{"n_experts": 6, "router_logit_norm": 1.0, "lr_router": 0.00109, "tie_word_embeddings": "early", "max_seq_len": 1024}
Below are experts of layer 4 (counted from 0) of a mixture-of-experts language model. Rows are named gate (a neuron's input weights, with its number), up (a neuron's input weights, with its number), down (a neuron's output weights, with its number) and show model dimensions 0-31. Each number is 128 + 24 x the weight over its row's rms, rounded and kept within 0 to 255. Numbers have three digits each.
Before each expert's rows: "comes before" lists some tokens at least twice as common just after its tokens as in all text. This comes from a sample of Wikipedia text that the model never trained on. Tokens count by the router's weight.

# expert 4
comes before: "\n", "|", "-", "1", "2", "0"
gate0:175115133155163129127102133099064149134102127148121171118117118153151115129126114139152116136120
up0:119111111121111114126153094093104129121078158133099116119120113109120157132102164123107187110139
down0:130125135148141173066097103115109081087119120082137123136139159081150124136111162121137145125123
gate1:160149157143132126157111132137131074142148152100125120116171193172159124172082146164101109133165
up1:147143116123131125154160148128122130120152158166152104119113167082107124106154127159147144099110
down1:131129116108152157083161093179166114142169167103136143167152131113085147152160141063139101117119
gate2:104084115135118137105144091135093149126127104147135115111135136120110102111116142139141115192197
up2:120152134113074149127148135120122177137125101181178064123160145115116137142112116143143130140145
down2:135162120147101118122147111178152141107131102169126107154126146108115138163123115119121151117153
gate3:128113160073119135118146125145155120095132147111141125181124173093133117150126140140110111144123
up3:161110122136143129126132102167174130122099128109147192126154139130131144153150113055114127116129
down3:163118108091110112118085124137145127161111166099091159100146135136119084102117100164149102096052
gate4:135103108154117078127139130178150082112120098167144151119138159158113123101118119158093088136128
up4:095126139095146167144093128191119125109150134074143113113120112133165125176098127107122137141150
down4:143154137163154119112126147081091120104134127139124134126108114118159110092100130162146138142132
gate5:129117142115181166156147101176146122108100136092130120124113154154109136141084122105052108147113
up5:123168143070149159126133121167171140128124143176099122086124097149155073111153147155106147140079
down5:138108118081099129105157140115127110135154105100146148125122125148114147087109119138140139093137
gate6:091177135140148162147163161130131118131118155096142170133144143123132154093117106139123115168176
up6:104158104140116155106190151125105119104109132105097120119104136089115113156135130154124150134152
down6:149145113110111112121087093140099164150163159096119106123121138122110121151073149132148129108167
gate7:183100099124128141076133082109110144142131115169118148116100127148178137119124115129094111124138
up7:087121109147107096157122115137153095093116188090146136140124148141157092119138142102151152136125
down7:108132122146161142074127134055133108109131124149086159117132144101090157103134134111130128120163
gate8:128115118125128164173117135112143130184097107132113109144131152128137107110140132132146092097139
up8:135140147137098115130136105122103103081103149122124108124153151133143150146171160124128099163139
down8:121122122119142133148111093099076158120137127073141134104134090100138135118080120142090119113128
gate9:092141115137112119125085164112144164088181164101155154091131132119160126115105150077091084136152
up9:121173149078147090121112079100148152141126129149113173109171112178128127162160145141120138110118
down9:149121173098117126141121146164140106143148150110126088162150163099129128113062144117087149122161
gate10:107135139097125148150148094143143116174122136114133127153125154108108131163163114148145096143154
up10:132115088084130152130128125126133122131163129129156139097141119134118146113131138116147146133144
down10:155088143100130123163151147144109112141094132113136101145124134097133126149150111087135103111084
gate11:131159082152086142147134135137113142087108068099110140147120105114152122121145133156132185114127
up11:117140147134195145112120149149127125122147095132113124127134172146111116157134157113160136133118
down11:137153124158117149136191121135134139111151157074117127112149122131166152154097119147109147131108
gate12:091094133131132111082131141162108121105135173155109144120168127114103129120119151125122099117101
up12:113104136115114109175147135110141170105130133088155093099148113159121150149179121154134092110141
down12:146157120160168098104114104130122142100108122138148099175119170168094177180154106160104100121118
gate13:087132151085136131120138140162080087122123106132165117114159097106127114109106115117162119119091
up13:115100130109139106155132146110114118116105142085145146141125098101143124118133159162129125114111
down13:147136175151122085150086115117158122152118176127163150113127167133143125145088103106112112144137
gate14:124135156105125125082135162161085150160077141115155094096142161163094102131119133098094172168147
up14:133138158133118089097134150139065142148104125132152122096149164151139095128118127130107134147127
down14:143150167124100144098094129115121084149139127131163173105150121138129110164123159136084132128112
gate15:128133095117139168130158160078113128105111155135164134179121154141093103120089143122155100174102
up15:156118110094156084083148149121130086103101172164107144151100155096101161153190104150135142122093
down15:147120172165066147099140129101150112168115092092104125122137131091114142119161114153106109125136
gate16:091112147113153119143144138142087129150127168081120109092088098103118109146111136122120133119157
up16:096142186137168138151101128144110149163120155079147136113136126079122086208102099119099128143158
down16:174160152140141144090107137089135137150174112168102120101159160128197131136142115107111120141126
gate17:115115136102114138112147143093102128140123134105145124113111154141171166143115168139111085101134
up17:114144146157120118134137158094127164123109111120134126051125152122127120163143112152121092057145
down17:153145157148114090178124156125150172158114122126137132082078116161154125098122114139107109153171
gate18:155097085149107111134130137148121111157100117126135109169094126098111173159147117107091167081122
up18:077122124108123153154172137091126121140110136127138103133174130143128111111129119142105107156119
down18:132106113105111156187121130153119071190117092102154190168083157094115122140134112102106128108112
gate19:117114122111148114076152142172133117125151143124104120060123148166167164140104099117121144102114
up19:184152175092098125101126137097130125113105175142095138137142112111135103149169153127092178129096
down19:130172123089141128095157108157090146129073189148159120081097137119167158124122112131130134083115
gate20:086111153126142154122162128141144194138107107124127175166120114144117153189091129153148093129145
up20:166170130087128122125091089081118130125133133127125120109102144100135126127102130152084101112086
down20:097120129117102136095101124117123107128135150096141135128161105113148134105134136093116124138133
gate21:049105079083142158129147143103148153139174155135133139088122101131114121130132158137130123128127
up21:122142112144112134150098109096126100123134110128111131132096139121154179142164137153117086133125
down21:145146142115101144107152166107157124140080136159091119089111093112142133147146157124149166135123
gate22:130160134126141146089125148168123141109095140142105101102098098155128143117153118088169085153146
up22:148123137115104176147174106116136128113081112132100095165119154123148108112138142121134106140136
down22:092097131129152134105141118132125172133110107117106125203140079096106123150132151154135171134137
gate23:128115119124137074109097107149141140109176108126146104104132111134149052125128128113133087112152
up23:145121136152118151144124107067087106129123131124153085136140126156140107153115150095101041130078
down23:148160081109087068105109129143107114092119117153107137081103142104160086154087117143151126095072
gate24:132144107087147115150135155168120132097137107138097101138144075117114099133128147133164126140133
up24:109163158154131125169115160118126141097110145176109110102162098150114110120066123133169120137141
down24:142139163136139093174130078155089120131105143105114142136158104169114151090129142108157156148102
gate25:117130096165102113116141115104122121097128080073140114133178087095143071104095088126106112098135
up25:112126132125152133133100132088135112125095136079138146153146136088147130147143157137123105106146
down25:139123146105126124130141109145163141095146090061118154108137155134141129129097141113134130134158
gate26:147103153130142104084135095114141120141128141150125137113065118161159156150136151092107118184079
up26:147110099133122136122125108140161147128124194086116117128170084122150135105145154135144127137172
down26:092131109119130140147135126095172103147094159139106136163147142124108137139162113112133097068147
gate27:126148104125144133111146130171132158183125112171083133147143104120130151167142132100129126120125
up27:145111142169145132133139136160115144185115122152102088108147153126129118146173152133093100145126
down27:151134093149122156158154115140151180121118172135117107160150147086129162125127180107111120132162
gate28:107107131119120132104183148094153156137123167077092161106128149126140133157101140115120109126184
up28:184120105127153107172147148091133095161154131134152184153140149184103103129140111160114125143076
down28:133138137113128184133134187136097125144105119164124129137094122115169098113142159152112106154090
gate29:104107132134130169162120146114134116121115130112050141128103150124120096116128115143173117110112
up29:106143125110133134129117120117137127156120116136143111133112135136120101145101133109158150113197
down29:122121143118125120128126122068114132130149163111113141172107167129082124059141142160131104097141
gate30:145173111168118090149117145093114127135115107122120126151092136147135161149142111106105142142144
up30:122145123085134160083095126098135127118138105122140113124117111121109151128149142162180129069129
down30:134124133102134142085092101103160131112131139114124135075122133115148114108142134162132114084096
gate31:111139109115125120096100126141109141169161144129146131115088099154146167155111101146123148097163
up31:136149128123160105133138090163167150171133121146131147142128120135109109176110075112116159139132
down31:134127100135129142172138123136125109135103137144135115186158134150137080129148119141141126131102
gate32:085156145147102137134176124101128133112134155102156157138123112088112171125102122139129135169137
up32:120111120148104167162136140102136106156176115123106125098131109139110116150167123162161096115110
down32:114122184106138107107160167110119132140124144115092072122146147151157153128128149127127128147098
gate33:113138149086122147102158101123121159117120128116128121107088145138122146105114141116171115162115
up33:130118171168140104136166103141113131113162130154122110159110139136107100143135147128133156133130
down33:124159106111127118175154114114120132147096100147125104118113141106126110161146095107151133112085
gate34:108118062127119106119150091113107139137088117124081122147178121120154122120112121116108112144106
up34:136128097142110142144136096106102136154118131101118113140146115126144106162106101128122100128171
down34:135162096150123100143121174100162148121092108130105114066141090120115146141144096101090150144151
gate35:104158099161137160165088136129165148133102116124152146115115118133108112143076147121104083164138
up35:075114141146155128154126130109130129128165130153101118140133131100132150134084149164133116137115
down35:160134145130113092126116115106159149168145164148106157115103110133123127118145098143102161124103
gate36:118060108053114118120164089128139149146127115172176167134092114114111140112141119121100133097141
up36:137156142178159106119158133140121059095144120124125057134152126136101127102100109124134104085100
down36:103121105171144071138112134133150132128119129107135121096143127125189131118171169110101102158099
gate37:106139134099142150124132113175119126076103134102117143137116135143108128128171104155115146150169
up37:123173110105112111117145135097164115108125097133103104136131132122104109121097133144078124174141
down37:103084116129162131136101157115149116101144105059125086132137163112139100123090140054125150087133
gate38:132121103117119104163127146095155120133111123154125086135136100119167126118127167143112130148148
up38:098103117130114170121129091146115141150110143064086158125126102154138173118140137098151082153124
down38:116127107137180134138108099079093103109143114121108168136111130114106113082105140180127144154117
gate39:114138121174131124124150142165119146123108114087150118144122119154167118135099147101133115132109
up39:107126142115106113139117144138095153158145162102128116137146083104172140088101154137097162155127
down39:127140129141138094161122155099122125150113133107116145139096110132108110151121097123078137097106
gate40:106138108137140117123105136091130166161159107108138115125116103107143139116137102075162099120156
up40:080136147108108120149138141073132130151174147084143112137155134149084125084144160089176070118120
down40:147102159154115119170153118114087176158126136112161129086146150135104124118127148105152181117132
gate41:159138119125119072124175130101144139181123088097145108093081140161133171155110132120136143136163
up41:104099119150079099126125094128108155149133152131133096159109139141131164134132125149175120131133
down41:118151140110133115147141141077104115149149139173140137159147151114090147140103138094105109137198
gate42:142123148133097102119160148095189123145118106102131173130132126157116145071112140162120135101143
up42:120128142162115100137125139129142135106131138103138146095118093156119137110117141100125166098162
down42:129124140122111158130087147149169144126131134122131135123144143118141112113121099107149148170087
gate43:087131100163129148138143100153138110145110125141124136133126104097106130140077141087096104146102
up43:093095115141074129156085116136123127099068140154100102137128132147118140154120086127133129143143
down43:161114109149113117145166126141145142158118103121138143165151118189110128115151127102108139140125
gate44:113117125125120116151117131114133104107119091169148114105136110126146115139107134115163089160104
up44:121133084101120132129102129085105131147097086123154113125099111154082145141147170069178134087125
down44:130136109152133102113108117118132126106207173173154180149124134081149141097149137146156150143081
gate45:161116115192155162123093113125125150137156141172128155120131127084156130123114110147115143137097
up45:125102142130134194107122135137099147107170186163134167113122117125135106141132159139087152165137
down45:147133109113132152187128135141137124115135153086066140122098118100062149139126146125137108108154
gate46:117202163134138123156140107117147101137076090140119113157143092119111092103118135116137138135162
up46:105105176116107128158115093175145145088172120139157131107121175146135164111156130148091092124103
down46:128129133154081138111115131146120119141174126161150160136123148155137117146137131182100110158105
gate47:111149162110167126129133168132104141097160128120129155082167128138111147165152142126142135180142
up47:106101135128159141100158138118128123118177082154148148072212141139111177108111134134133119099106
down47:144109126147100107165121155104107106101127129121138128123114131111097178128199105154137134152148
gate48:142112080150135140131155095161156133160132124169102127133111156139148147139090142101129086102183
up48:167147099162154146161101121116140114112066128158105151172131178141140137093070149119129089126148
down48:118121118168157116145096110130103088157123140130099138178163096148127098165142112141115131098135
gate49:122100072105145101143134152194126125163106126120126133150165123145153146081151155135127141110143
up49:133136130168136103166108173137154150151143082112135136132151146124156172098099151145151103159128
down49:161148069132116104172116110122129134130149128084144153149173126123131111132130131126106130129136
gate50:098171143174132113126123137119125075130159114118101134130107116130171149104149134109122094144115
up50:101138167137123102104129107114109099113153095133132139105099118146113124123133135125143145143145
down50:121143134122100067137088087110088091118138119118076121102153104102119153165124128138124186120115
gate51:122123056097083134137143137144121128094087121123136139131137134117119145147151154148133153155116
up51:127135087172097156104102112133128125084128087125144157119143118123104113102090149145146117113141
down51:133169150082128128103147090147139102130158138123136145113114125143101153125110114123117123149125
gate52:093095122143135096089122137129102149157139156161131145153121158113174091140117126090107110127125
up52:149087176077163160133128112099186131131147117089156130099110098125138146092114149097123135103125
down52:144126112140159172132121129179118190173119159142171127112184097156150073154120107104139128137101
gate53:114098082131127134128113129098120161137117091110101108121130075117107116103110102107108125169111
up53:135132130148112195084127150094176180145101116128084107152100112119141137146157140129158098150094
down53:102162133119129125140096112120143154111109129110107125157131164125117140142108107093123171145149
gate54:099160116096179151125126113120103126117107136114131149125077131109123137124187117138117104149147
up54:107142126123083148128157114103097139137080140117082125112114151152139149107136157147145147140093
down54:114102124117148101104150125155138132180110137150096132141157116114114091104129096177123116142162
gate55:084096141117094129163140166111128112135112175165130112177122153100148134151185141153110098131141
up55:097087123159121126117168102165110153138100129128126149137112154132136155140108157091125131132093
down55:139110078166169169122140160115137144137138123144146173129121118184130104181140137136170135123144
gate56:134093159156153138106082117134124140130153128123112114102107131111077104121150155131107153103118
up56:138103167187147082124107120101116171122144114150135123141126134166176133137129105145125128122117
down56:107121099085159144116142113110126123134173123144147136127098139154114139117160121151134143111116
gate57:118182149162124124132106125128158120108085156103130093149136149152158100113104176143107108108105
up57:151119116131158090110167135117122105115149149128140095118108125154130111111143127142116145104160
down57:144150124125141114136137165179134131120146175118119110142115150140102115104128117128155107096163
gate58:101140151174148132135127141163126102168098161143175122106151107153168126115103143148106100173140
up58:113097117109142168145106146169070138124162106159150130131103141138098120137143123174128141143146
down58:132097094106138135146162128135092117136111125148116113130101096146116105125126103167129138115128
gate59:110120118116164125150165119093121092139120115178119137158112149153153081099114139122098143130115
up59:079168152128135133167154115097152126166159081159124120141136103096116154145149139124135107169115
down59:126159119166116146138146089127147135143121116130190114134097152133151140104147102148131120143124